Experts of a small language model: 9 layers.
Below are experts of layer 4 (counted from 0) of a mixture-of-experts language model. Rows are named router (the router's row for the expert) and show model dimensions 0-95. Each number is 200 + 30 x the weight over its row's rms, rounded and kept within 0 to 999.
After each expert's rows: "gets" lists some tokens that make up at least twice as much of what it gets as of all text. This comes from a sample of Wikipedia text that the model never trained on. Tokens count by the router's weight.

# expert 100
router,228,237,201,183,162,173,190,223,213,201,156,163,200,163,202,206,165,181,214,204,183,277,176,106,197,220,176,156,199,165,269,247,238,209,194,195,201,231,235,152,232,240,148,203,143,220,207,223,225,211,166,168,180,194,207,199,212,204,174,180,222,171,170,242,197,174,217,214,232,239,247,187,234,201,146,176,219,245,179,184,233,157,186,184,187,207,236,176,220,204,150,230,187,211,185,216
gets: "|", "-", " |", " \"", "=", "\n\n"

# expert 73
router,199,201,168,155,220,181,187,217,219,169,206,168,237,215,186,158,149,178,208,228,165,268,203,198,189,276,201,211,196,173,226,196,223,137,188,217,226,249,236,147,213,211,171,231,156,216,211,233,159,207,205,187,251,223,216,179,179,216,209,209,242,140,226,185,217,145,138,186,187,214,209,209,215,218,153,198,216,211,196,189,223,201,195,192,139,226,229,207,215,172,214,237,273,161,158,196
gets: "|", " \"", "-", " The", " of", " was"

# expert 137
router,195,205,192,189,144,171,157,153,175,157,167,151,177,187,164,226,183,200,230,232,186,213,229,198,228,239,210,170,204,158,129,138,223,206,198,147,223,222,199,190,173,155,176,215,163,235,266,223,201,209,179,203,194,222,246,215,200,220,182,168,229,239,157,185,167,180,253,243,185,190,204,177,150,228,190,202,226,216,183,198,230,222,158,156,118,202,170,207,226,204,182,193,239,203,205,201
gets: " and", "'s", " his", ";", ",", " their"

# expert 110
router,213,201,207,185,218,182,195,169,190,212,163,157,179,214,126,182,203,196,208,209,209,189,241,193,197,196,154,154,196,246,195,244,165,229,192,171,183,247,224,139,252,193,231,189,162,216,190,189,177,230,143,177,157,201,210,180,158,248,138,222,189,164,250,189,148,209,170,204,182,194,240,213,209,187,147,207,204,141,231,153,206,195,162,167,195,219,205,173,188,258,194,219,222,154,169,236
gets: "\n", "-", " |\n", ")\n", ".\n", "\n\n"

# expert 98
router,238,219,136,166,159,172,163,227,184,203,162,178,214,180,223,215,206,193,213,232,215,254,217,202,162,235,165,172,196,229,177,207,161,223,198,159,206,224,225,220,187,221,211,217,187,225,199,182,165,189,192,162,137,158,199,183,240,213,224,179,245,176,217,189,163,177,232,205,245,165,251,199,139,147,224,196,167,204,201,159,210,188,212,183,175,206,155,122,220,234,178,229,212,132,186,153
gets: " in", " at", " on", " to", " In", " from"

# expert 0
router,191,216,194,167,256,190,163,168,203,129,165,198,176,197,157,209,146,186,224,148,225,188,210,248,214,199,240,199,186,194,222,174,137,201,152,145,254,203,245,267,275,174,145,220,193,205,198,184,219,197,199,196,189,186,211,160,252,230,243,198,238,205,216,173,192,200,229,235,200,245,153,188,182,171,174,192,156,203,208,195,208,219,195,241,211,219,217,204,166,217,150,231,182,208,191,208
gets: " he", " his", " He", " it", " her", " she"

# expert 201
router,220,234,169,200,163,158,145,124,210,210,197,165,223,203,159,158,225,247,232,196,194,229,203,199,185,220,158,163,252,185,196,191,184,208,154,193,259,224,201,202,248,192,210,194,164,188,192,248,123,249,201,207,186,223,246,181,206,221,206,168,179,189,180,199,221,179,178,227,167,157,216,171,220,154,183,252,176,228,189,178,219,212,218,175,162,209,186,233,188,241,131,201,158,161,203,203
gets: " |", ";", " /", " —;", "0", " –"

# expert 21
router,215,202,243,191,162,168,152,168,231,189,162,176,229,196,172,183,214,255,206,193,203,253,229,143,170,238,227,181,199,227,186,201,198,244,211,174,200,187,214,222,191,170,238,231,159,143,219,212,225,221,165,177,188,213,198,170,174,135,231,191,245,250,163,177,243,218,204,182,183,196,170,221,172,156,181,167,152,205,112,180,235,170,161,150,171,173,201,196,211,179,211,152,201,181,185,212
gets: " with", " had", " has", " have", "ing", " to"

# expert 8
router,230,179,184,218,207,182,151,208,169,207,207,147,188,214,174,150,201,225,239,194,162,214,243,217,170,188,202,171,224,182,184,212,190,250,161,224,218,268,199,174,174,209,169,243,168,201,255,179,223,251,210,252,162,212,216,128,185,231,232,132,214,150,125,177,213,203,204,214,187,210,185,154,204,184,195,190,191,216,126,172,205,186,229,245,221,201,229,170,206,208,164,210,215,179,208,221
gets: " the", " of", " in", " on", " as", " from"

# expert 251
router,219,225,165,188,174,154,178,161,193,175,167,142,218,207,177,161,206,217,221,230,165,238,243,180,167,231,195,157,230,211,183,185,212,213,168,148,218,248,221,167,245,193,225,244,161,168,240,208,196,253,170,204,167,171,229,182,175,254,171,151,227,171,177,187,220,183,159,202,161,183,215,166,203,166,153,188,212,227,158,157,234,163,194,152,163,253,173,190,235,220,206,213,213,177,178,215
gets: " a", " and", " he", " his", " He", " their"

# expert 59
router,228,194,161,218,163,179,187,161,188,209,255,168,201,211,221,211,190,225,210,254,178,207,216,172,196,171,220,158,222,202,139,129,224,239,174,158,199,257,256,203,248,202,172,189,259,173,182,220,227,268,181,210,207,200,236,163,201,226,173,147,240,175,204,202,188,200,191,202,178,162,204,165,190,181,226,172,190,155,180,208,176,171,182,197,179,213,193,227,161,174,254,272,186,157,207,196
gets: ":", " –", " |", " |\n", " as", " -"

# expert 4
router,227,246,221,182,138,188,211,165,263,169,136,185,214,179,192,234,209,251,188,162,166,175,212,218,156,208,175,169,216,229,186,139,205,187,170,174,139,213,188,190,209,271,194,190,207,184,182,235,209,202,146,213,196,209,222,205,216,227,158,153,219,176,236,175,240,167,161,175,161,194,185,216,181,196,149,225,174,257,123,191,196,192,222,188,197,214,202,220,235,223,185,194,191,201,194,253
gets: ".", ".\n\n", " but", ").", ".\n", "\"."

# expert 200
router,216,231,226,171,167,188,202,209,254,212,109,170,238,178,232,248,222,203,181,187,203,204,240,196,175,207,208,152,246,198,200,131,175,220,162,164,189,221,227,180,199,246,238,213,217,144,223,223,170,232,170,247,202,177,209,186,181,234,173,201,235,182,243,161,225,200,193,180,161,189,246,200,177,183,181,174,176,249,140,187,206,186,221,196,175,195,151,186,234,208,146,199,202,160,210,247
gets: ".", ".\n\n", "==", "===", "\n\n", ".\n"

# expert 141
router,240,250,180,217,214,201,188,159,225,156,175,156,196,176,163,161,188,237,214,176,149,239,182,184,206,215,207,175,218,228,237,184,211,194,197,179,205,213,183,186,251,203,251,191,165,188,243,176,221,229,135,188,223,198,204,222,177,178,197,191,207,162,210,221,268,135,246,186,199,172,221,194,215,131,203,224,189,219,212,173,254,147,237,149,181,249,180,158,257,199,231,225,232,188,194,202
gets: " a", " an", " A", " one", "A", " =\n\n"

# expert 41
router,194,206,221,206,159,153,160,214,148,179,261,180,232,202,182,193,214,157,203,166,175,211,204,169,177,193,228,218,182,230,210,181,211,208,191,177,227,220,177,199,193,159,203,227,225,159,245,210,161,269,204,176,168,186,256,213,175,247,146,170,177,220,193,170,282,135,233,179,172,224,188,196,214,184,166,226,228,236,189,148,210,162,148,173,160,213,192,187,242,236,177,212,187,162,204,209
gets: "s", "ers", "es", "ing", "ations", "ions"

# expert 47
router,221,228,164,187,174,150,177,159,194,181,168,143,220,207,177,165,207,216,224,229,166,237,245,181,166,231,193,156,230,211,182,184,211,214,166,150,218,246,223,166,247,190,227,243,156,168,236,208,195,252,170,204,172,171,230,183,175,250,172,149,223,171,173,186,221,182,158,203,163,186,213,170,206,166,153,187,216,226,156,153,234,163,194,154,162,253,173,193,234,220,203,214,215,178,180,215
gets: "20", "05", " to", "-", "01", "06"

# expert 122
router,201,209,250,171,190,176,187,190,235,217,157,189,235,190,159,164,202,237,200,244,168,199,223,220,197,230,229,205,223,195,192,210,213,196,169,208,257,170,220,239,185,187,189,227,196,200,194,245,184,218,164,187,182,144,196,183,149,193,252,154,220,238,218,219,261,214,135,176,176,261,149,206,189,172,126,238,182,230,183,213,239,161,213,199,167,210,186,250,215,202,238,218,218,177,151,254
gets: " for", " with", " had", " has", " have", " $"

# expert 194
router,228,225,206,210,177,148,149,200,191,145,160,176,247,185,178,220,170,150,178,177,215,193,185,141,193,223,156,210,193,128,174,215,147,217,164,170,228,217,181,211,219,192,187,192,159,171,231,242,201,207,183,188,159,172,221,199,203,230,170,171,194,230,215,207,189,227,131,156,147,196,222,209,194,177,241,217,158,232,217,173,217,177,156,180,182,213,200,155,257,213,161,232,236,182,252,197
gets: "ing", "ed", " out", " up", " that", "ation"

# expert 71
router,186,163,191,166,244,159,183,224,214,202,243,191,221,223,236,163,230,226,226,192,222,236,226,184,202,235,232,215,239,181,198,201,243,153,178,182,208,237,194,185,242,201,193,226,199,174,235,184,191,209,192,207,161,244,162,216,184,233,230,170,253,153,255,167,152,190,180,156,187,163,179,191,218,160,135,208,259,195,170,226,225,249,141,205,150,266,191,195,237,204,185,216,209,201,213,163
gets: " |\n", " film", "|", "==", " album", " |\n\n"

# expert 123
router,219,227,166,187,174,151,175,158,193,177,168,141,223,207,178,161,208,218,223,229,164,239,245,182,167,230,194,155,230,210,182,187,211,216,166,150,221,243,220,169,243,193,225,244,159,169,236,209,193,254,171,203,168,171,228,184,174,253,172,149,225,172,177,186,221,182,159,202,162,184,214,166,204,168,152,187,213,225,156,154,233,167,194,152,163,253,177,191,233,223,206,214,215,179,179,213
gets: "2", "3", "1", "4", "5", "6"

# expert 101
router,173,159,216,215,225,208,169,178,187,150,167,198,175,177,204,176,194,206,214,160,207,205,247,212,231,208,200,204,225,248,282,154,190,195,164,184,155,162,228,190,256,187,176,175,218,174,170,178,225,180,232,149,200,196,277,196,221,165,197,129,210,185,165,145,195,245,160,232,184,193,159,161,184,199,141,211,172,211,230,203,177,225,238,216,233,230,165,205,162,180,179,201,202,174,172,193
gets: " was", " he", " is", " it", " He", " has"

# expert 7
router,244,273,185,207,201,168,173,175,198,206,194,191,224,162,239,168,218,215,187,221,159,217,198,217,172,200,143,186,204,165,192,185,174,256,180,176,236,254,225,240,212,187,201,197,159,176,265,241,183,266,175,196,205,200,209,171,203,215,179,181,226,225,200,199,264,222,219,228,161,169,207,185,204,168,136,242,202,226,165,160,202,161,159,145,202,247,194,222,219,190,190,143,231,187,179,233
gets: " |", "|", ";", "born", " –", " -"

# expert 144
router,167,196,175,208,169,161,218,201,199,189,197,169,218,143,139,173,161,203,233,188,246,242,212,191,147,178,191,172,236,228,181,192,169,149,134,148,204,211,184,187,226,234,179,235,195,201,206,233,203,187,201,198,210,159,206,189,192,162,170,179,198,171,207,245,157,158,209,195,230,252,153,181,192,188,191,184,213,226,132,133,252,200,189,206,207,220,160,230,219,263,188,173,227,169,155,185
gets: " to", " for", " after", " of", " would", " into"

# expert 87
router,211,156,211,242,197,228,165,205,214,187,190,196,178,244,196,199,236,195,209,244,165,214,217,199,187,222,210,203,256,237,190,204,145,190,186,294,146,164,166,228,251,220,235,190,194,206,216,168,245,195,162,153,196,180,198,173,154,219,187,203,221,149,239,234,182,247,206,196,181,177,188,246,209,188,168,211,193,197,184,184,203,155,162,167,195,221,205,199,178,220,263,216,218,197,124,263
gets: " ", "20", "19", "-", "–", "\n"

# expert 164
router,204,241,163,193,158,135,219,170,161,221,182,167,206,193,176,229,179,222,210,210,193,217,233,208,159,218,192,184,221,197,201,230,200,259,154,140,207,277,204,241,236,163,194,220,207,142,247,219,180,255,143,248,213,160,173,210,167,232,204,191,219,179,235,193,194,185,136,151,139,227,208,220,204,179,194,189,242,203,230,216,217,179,211,189,180,220,178,215,197,173,198,205,251,197,190,242
gets: "==", "\n", "===", " |\n", " of", ")\n"

# expert 78
router,152,206,199,237,184,172,179,172,176,200,181,192,163,198,273,204,201,186,214,235,163,212,231,166,148,230,233,166,209,186,246,215,198,213,120,222,221,204,202,229,217,237,220,190,215,165,217,201,228,204,136,194,197,223,257,178,214,210,132,220,177,233,207,142,217,161,179,174,172,214,219,212,192,189,199,224,212,262,189,159,162,190,159,153,169,216,229,188,227,208,275,192,202,159,212,217
gets: "20", "19", "–", "18", " ", "."

# expert 226
router,205,193,166,187,183,194,226,250,168,182,172,196,216,198,159,216,171,215,180,262,191,193,210,207,167,197,151,262,209,234,227,221,145,263,199,215,157,232,221,169,223,175,246,209,222,176,198,153,177,217,171,177,226,205,206,178,217,239,216,289,243,149,216,184,197,192,156,194,212,171,156,202,236,186,159,192,204,197,182,163,240,186,173,191,214,235,160,220,233,187,234,269,235,185,189,222
gets: " ", "20", "-", "19", "–", " held"

# expert 14
router,150,239,195,231,198,155,187,177,207,166,178,198,210,211,175,250,176,141,247,249,208,219,249,176,191,250,172,192,187,194,224,222,243,152,267,163,213,172,169,150,212,175,239,220,219,178,178,209,202,199,201,222,201,196,217,225,214,229,166,241,221,259,183,186,218,187,202,238,165,184,204,195,193,200,194,227,157,199,179,256,232,189,180,172,226,261,198,139,226,269,201,218,164,196,158,193
gets: " and", ",", " or", " but", " &", "-"

# expert 39
router,207,278,210,183,180,190,230,192,175,192,188,191,215,199,153,156,170,157,221,219,167,238,175,247,199,196,164,155,207,248,166,212,145,237,167,203,275,216,195,219,253,232,215,213,252,190,234,193,202,200,150,167,195,175,258,221,167,255,182,140,205,179,168,172,225,216,208,200,148,163,179,165,185,158,214,182,217,234,184,180,216,199,154,175,208,226,207,186,179,190,213,180,220,220,206,240
gets: ",", " was", "),", " is", " who", " were"

# expert 233
router,219,195,194,218,221,145,227,199,140,168,191,190,247,158,194,200,215,192,204,200,169,233,228,223,204,254,184,180,191,232,187,218,221,233,195,157,181,223,156,170,208,230,189,179,166,207,270,208,168,158,202,242,174,204,206,202,155,204,172,158,208,161,233,145,248,191,155,198,167,125,186,154,214,164,146,192,196,212,142,164,202,169,170,162,190,249,174,178,181,228,178,236,208,196,175,198
gets: "0", "1", "5", "3", "2", "8"

# expert 192
router,239,212,178,171,160,205,203,167,234,172,166,185,192,175,213,163,173,202,235,241,145,200,180,192,187,211,161,199,212,193,191,140,176,182,160,150,212,227,192,199,171,277,223,206,159,182,213,246,181,179,188,255,199,166,219,189,217,201,164,190,253,191,238,191,238,157,200,171,181,143,214,176,176,241,171,150,216,215,154,169,207,199,193,199,157,217,164,206,239,213,181,181,133,222,174,262
gets: ".", ".\n\n", " and", " but", " |\n", ")."

# expert 180
router,198,250,214,224,159,200,169,209,178,182,235,181,241,185,145,177,192,221,215,232,174,249,219,269,182,192,199,147,194,233,238,196,196,222,207,201,227,220,192,190,211,215,173,208,229,180,203,160,230,186,169,184,174,156,262,204,165,230,178,148,179,141,143,211,233,203,194,227,128,154,177,139,172,156,171,213,227,232,175,220,225,213,193,178,224,203,242,176,153,192,221,209,234,207,165,212
gets: ",", "),", "\",", ".,", " who", " –"

# expert 58
router,202,247,178,197,163,166,203,196,206,232,198,170,162,209,187,172,237,146,219,199,150,212,237,150,176,213,191,190,193,221,187,171,214,192,177,177,211,192,264,206,225,218,190,196,156,236,171,194,146,241,160,190,151,191,217,171,219,262,219,145,226,225,150,211,169,209,207,241,138,193,220,170,223,216,196,205,196,222,192,200,224,138,154,183,191,237,222,254,240,155,200,181,253,161,233,183
gets: " |", "|", " the", " |\n", " won", " The"

# expert 203
router,228,230,238,228,230,183,200,200,225,207,210,162,175,205,244,190,223,231,230,181,197,233,213,182,162,240,261,188,203,173,186,254,212,194,192,223,176,221,211,198,204,175,145,193,164,194,262,188,200,193,185,232,203,152,223,213,189,238,155,152,273,195,210,187,224,155,185,203,196,213,175,200,168,246,179,150,159,172,195,175,252,145,185,117,186,211,146,175,207,167,152,195,197,198,179,169
gets: " |\n", ")\n", "3", "10", "11", "2"

# expert 145
router,222,207,173,202,109,160,228,186,249,156,146,175,218,217,204,194,183,250,201,177,153,258,213,145,159,243,174,181,155,200,200,202,178,201,191,175,181,215,204,198,229,215,225,230,208,208,223,181,235,196,216,158,221,210,211,214,187,234,173,173,218,153,238,235,135,239,200,213,176,194,248,204,241,173,220,197,208,238,162,198,245,166,174,161,174,179,159,201,243,200,231,205,175,208,185,144
gets: " ", "–", "-", ".", " –", "'"

# expert 117
router,222,224,166,189,175,152,178,158,192,178,169,139,219,208,176,163,204,215,223,230,164,238,242,182,165,231,193,155,230,210,183,185,213,214,167,149,219,245,220,167,245,192,225,244,160,169,239,208,195,253,168,207,168,171,228,182,174,252,170,151,227,170,177,184,219,185,158,203,162,183,214,168,205,169,154,189,215,226,157,155,233,164,193,153,162,253,175,193,234,221,203,213,213,177,178,216
gets: ",", " and", " in", " to", " as", " by"

# expert 175
router,218,184,193,205,141,145,196,214,213,145,158,170,234,168,165,185,198,178,241,195,131,170,230,182,180,246,177,185,184,182,212,222,208,254,153,185,254,184,216,220,193,163,201,197,166,206,250,208,228,190,214,164,182,213,228,175,190,220,197,162,200,242,197,233,232,261,131,212,173,186,173,216,142,189,175,210,160,209,198,192,183,176,172,166,217,190,230,161,241,205,173,221,245,189,260,216
gets: "ing", "ed", " had", "ated", "ating", " won"

# expert 239
router,217,176,189,220,179,162,225,152,218,157,156,157,208,159,237,141,212,226,180,188,222,212,222,212,198,205,245,183,252,223,171,181,213,236,197,151,185,204,238,178,257,142,204,238,150,190,214,244,220,188,150,200,230,143,231,202,203,249,230,182,222,233,129,181,211,165,185,177,172,198,161,190,230,171,159,224,200,242,210,186,198,221,221,177,162,245,219,221,222,204,192,204,206,202,138,205
gets: " he", " it", " I", " He", " It", " she"

# expert 151
router,206,248,149,204,190,171,217,175,225,132,188,160,238,218,170,180,220,236,238,236,182,254,192,199,146,170,145,166,249,180,195,181,197,187,178,139,189,229,224,215,229,183,212,233,157,152,190,224,205,240,169,154,211,198,233,165,206,231,205,178,220,157,193,183,186,219,154,190,167,162,161,143,166,202,161,215,190,227,180,156,179,187,200,168,163,207,162,180,249,218,199,227,213,203,208,236
gets: ",", " |", " and", "–", ".", ";"

# expert 199
router,198,195,157,186,148,192,211,187,227,203,141,181,193,206,178,189,127,247,209,206,164,242,232,204,168,243,177,193,153,210,234,176,147,220,189,219,132,207,171,246,248,186,177,210,232,198,204,169,221,198,159,177,240,235,225,210,205,233,189,234,175,144,238,215,164,196,213,190,205,196,185,248,171,182,184,232,150,252,192,214,246,169,160,159,215,184,172,208,226,191,265,215,206,213,182,174
gets: " ", "–", "-", "20", "19", "/"

# expert 75
router,245,213,202,144,172,163,225,161,207,171,205,168,208,188,163,148,186,228,232,198,125,241,259,232,219,195,239,163,182,221,167,194,227,220,207,163,213,217,185,196,197,211,185,207,217,194,273,217,199,175,212,208,156,159,233,204,172,209,164,176,199,168,231,169,212,178,148,218,178,169,235,186,248,141,195,194,193,221,155,160,155,192,188,149,204,249,183,156,216,237,176,224,187,176,168,187
gets: ".", "%", "0", ",", "00", ")"

# expert 216
router,249,251,145,151,189,210,215,141,186,225,190,156,252,199,213,231,175,164,217,181,225,198,189,225,188,235,200,141,214,245,243,213,202,190,155,201,259,205,185,182,259,172,234,227,207,160,225,191,187,221,153,209,206,175,193,209,200,214,156,209,264,196,215,171,191,203,225,134,199,192,219,202,197,171,193,200,146,213,167,180,169,195,183,219,144,205,210,218,258,161,169,153,185,176,242,203
gets: ".", ".\n\n", ",", "==\n", " years", ".\n"

# expert 30
router,219,157,178,157,186,196,160,155,249,173,185,199,161,224,159,172,198,209,233,182,154,230,236,192,207,155,154,260,147,223,193,180,177,190,193,264,175,195,182,186,219,220,204,221,210,235,225,239,205,215,215,160,262,158,204,167,176,253,182,164,242,199,172,220,191,225,196,237,233,178,235,240,203,193,190,220,164,234,167,191,244,229,169,174,181,167,206,174,216,232,239,268,182,203,191,189
gets: " ", "–", ".", " (", " −", "+"

# expert 84
router,235,200,173,156,192,165,223,194,203,203,190,155,236,217,158,161,245,152,246,223,192,164,285,228,175,197,213,157,215,159,170,227,183,192,258,134,201,234,218,202,200,220,225,221,179,180,209,166,191,238,155,194,152,145,181,208,190,250,182,170,221,156,181,193,205,175,165,251,159,217,163,197,241,150,175,181,220,193,240,186,224,202,189,179,163,207,190,243,224,196,198,187,192,162,183,204
gets: "\n", " |\n", "==", ")\n", "\n\n", "-"

# expert 96
router,223,248,152,155,171,203,259,173,256,180,202,172,215,218,206,140,170,153,242,211,224,201,172,223,168,195,180,164,238,200,202,242,183,187,174,210,195,205,190,194,211,164,247,236,195,121,238,177,178,234,182,207,223,180,161,193,221,206,168,156,213,182,187,179,167,184,197,185,191,199,177,181,191,169,239,209,242,224,158,142,183,180,156,209,171,212,238,145,229,201,206,125,207,182,238,212
gets: ",", " but", ".", " |\n", " that", " where"

# expert 92
router,196,153,174,173,176,194,182,139,242,181,206,189,204,226,197,162,174,213,247,210,172,242,239,204,217,135,178,254,198,215,160,179,197,240,194,215,176,168,180,151,168,208,193,188,227,197,238,237,248,246,159,191,229,204,181,201,203,242,164,191,270,206,163,184,242,196,194,227,248,168,250,233,208,181,237,183,227,239,181,170,225,239,178,168,185,165,207,182,228,228,232,261,221,199,192,226
gets: " ", ".", "%", " (", "0", " −"

# expert 217
router,213,204,227,205,239,136,147,165,146,175,205,179,213,196,213,175,269,208,223,184,170,227,207,175,137,250,208,171,191,190,208,210,156,194,248,182,220,198,214,128,197,201,204,223,203,224,193,183,212,171,219,221,191,152,173,161,175,209,197,129,240,215,161,194,238,170,210,170,176,194,196,107,177,195,184,172,232,258,225,190,236,204,191,167,167,165,191,160,208,212,188,194,208,188,232,187
gets: "1", "0", "2", "3", "4", "5"

# expert 221
router,206,217,231,211,207,155,157,145,168,132,225,168,212,188,161,158,194,230,156,204,148,247,254,200,158,213,186,183,182,195,173,203,193,197,221,156,261,225,215,124,185,156,225,214,183,212,191,181,176,160,201,214,236,116,209,195,139,213,171,143,201,212,197,200,228,170,172,230,160,201,205,157,187,209,193,197,232,202,180,179,184,180,211,211,154,194,163,206,207,223,201,221,205,150,215,209
gets: "0", "1", "2", "3", "4", "6"

# expert 214
router,204,200,177,173,166,152,239,164,196,239,165,160,208,184,172,195,243,169,208,220,237,201,274,173,196,194,219,175,245,192,192,215,209,204,240,153,229,172,181,185,237,200,216,192,164,232,192,153,229,247,176,179,195,168,144,206,184,196,200,174,214,147,177,166,168,161,179,214,165,223,197,186,207,135,173,176,284,212,169,203,167,186,138,160,174,223,226,219,201,209,216,191,196,172,158,156
gets: "\n", " |\n", "\n\n", ")\n", ".\n\n", "==\n"

# expert 116
router,168,255,186,223,200,156,176,185,177,169,238,215,190,187,177,202,220,218,238,218,192,193,252,167,177,264,213,220,252,237,163,212,191,243,177,176,232,230,244,170,234,159,191,244,196,175,230,240,195,277,162,234,205,211,156,192,177,236,204,164,190,226,178,192,221,219,205,192,166,166,183,199,226,172,166,166,215,195,206,174,218,200,195,145,174,214,193,268,255,250,219,172,252,195,186,205
gets: " |", ";", "|", " $", " of", ":"

# expert 43
router,223,306,200,232,181,171,219,234,209,150,220,205,255,241,184,167,174,203,257,209,214,260,177,226,216,209,182,168,196,193,224,208,196,212,201,192,233,212,194,166,237,176,164,247,230,176,257,162,198,248,154,219,196,152,214,200,166,227,186,174,220,169,187,175,177,222,160,200,184,149,203,195,178,165,227,192,172,257,183,180,246,225,172,220,166,228,223,151,208,213,197,183,236,191,201,230
gets: ",", "),", "\",", ",\"", ".,", " so"

# expert 102
router,227,193,140,152,188,161,204,160,232,194,141,170,234,191,213,235,196,192,211,208,167,179,167,200,171,227,165,198,202,199,205,152,226,243,151,172,189,208,209,148,189,225,227,177,143,169,247,241,162,231,150,229,187,179,199,202,180,228,172,162,264,164,215,201,224,147,177,209,190,227,247,187,192,183,150,173,173,246,182,204,234,172,244,184,157,233,168,218,223,229,198,199,207,205,169,237
gets: ".", "|", ".\n\n", ".\n", ").", "-"

# expert 249
router,249,197,158,201,148,179,167,168,158,153,176,197,185,190,264,155,203,191,229,249,142,201,211,132,211,190,243,200,188,231,191,146,195,221,140,205,157,228,198,168,208,175,206,235,260,191,227,205,204,213,167,210,180,172,200,190,186,238,157,200,185,173,171,237,209,203,169,160,192,192,240,240,209,188,158,178,160,247,179,182,210,247,227,182,224,232,179,188,224,205,223,227,191,150,239,181
gets: " ", "19", "20", "18", ".", "10"

# expert 20
router,208,214,156,181,164,156,155,152,156,160,253,188,189,204,222,175,221,223,272,232,200,192,237,201,199,249,159,139,223,210,144,201,210,212,162,178,204,221,248,173,256,159,189,226,179,174,220,219,230,253,159,202,222,223,232,208,161,225,186,147,198,219,190,213,268,227,206,207,216,173,192,208,182,185,200,199,234,135,176,212,188,196,179,170,189,237,173,211,214,241,235,186,220,194,201,233
gets: " |", ";", ":", " (", ");", "|"

# expert 36
router,142,204,188,204,184,193,199,185,216,205,274,228,223,262,225,197,227,226,248,221,212,183,261,155,217,264,181,165,238,232,155,161,227,211,156,166,174,203,222,190,238,147,202,183,219,199,221,193,228,245,151,234,229,219,165,177,187,251,188,144,175,227,194,201,230,223,231,180,175,147,213,170,198,171,239,189,229,150,207,196,212,194,202,160,214,209,197,244,184,223,229,169,186,177,213,181
gets: " |", ":", ";", "-", " (", " and"

# expert 119
router,230,228,191,188,167,180,204,195,204,192,200,142,193,176,198,176,160,198,208,227,180,284,194,130,216,214,171,150,257,167,240,267,257,207,207,187,210,237,232,167,244,211,175,206,176,183,190,238,184,214,163,175,180,194,209,201,187,186,143,189,225,205,186,241,205,175,190,245,224,243,229,256,214,196,164,185,196,244,165,187,209,146,199,187,195,224,265,196,245,206,176,242,211,185,198,229
gets: "|", "-", " |", "=", " -", ":"

# expert 161
router,221,186,182,147,177,148,198,228,196,177,205,171,172,216,232,161,206,162,233,220,155,214,210,153,170,230,187,190,247,204,200,187,236,213,186,172,212,208,193,177,208,229,203,256,143,220,241,260,207,223,142,224,172,191,195,204,186,230,196,168,243,203,153,236,221,185,197,200,213,163,264,164,210,150,177,193,204,263,181,192,220,191,251,198,210,296,215,180,188,229,174,167,239,197,192,192
gets: "|", " |", "-", "°N", "The", "″N"

# expert 1
router,228,180,174,180,205,197,165,185,235,232,264,152,261,201,201,166,199,226,195,211,236,165,240,233,195,223,217,199,214,182,213,201,183,245,191,174,207,199,202,161,236,190,212,204,216,170,181,256,201,167,181,211,192,213,213,167,130,246,227,260,194,177,227,186,217,225,152,224,148,230,165,197,215,184,203,189,226,239,211,170,261,204,227,195,171,192,194,236,255,186,221,285,237,177,181,251
gets: " of", " for", " in", " to", " on", " with"

# expert 5
router,231,218,165,198,161,179,143,192,152,175,198,177,227,181,190,188,221,172,161,168,167,244,204,213,155,174,202,151,226,235,204,152,218,196,205,155,212,201,235,201,226,147,228,227,196,172,208,186,173,265,216,173,188,190,260,192,173,212,141,209,184,230,182,162,219,141,188,187,212,276,216,206,236,161,147,241,192,206,181,162,197,238,176,196,211,234,229,215,234,253,183,192,175,172,193,226
gets: "s", "ers", " they", "es", " people", " them"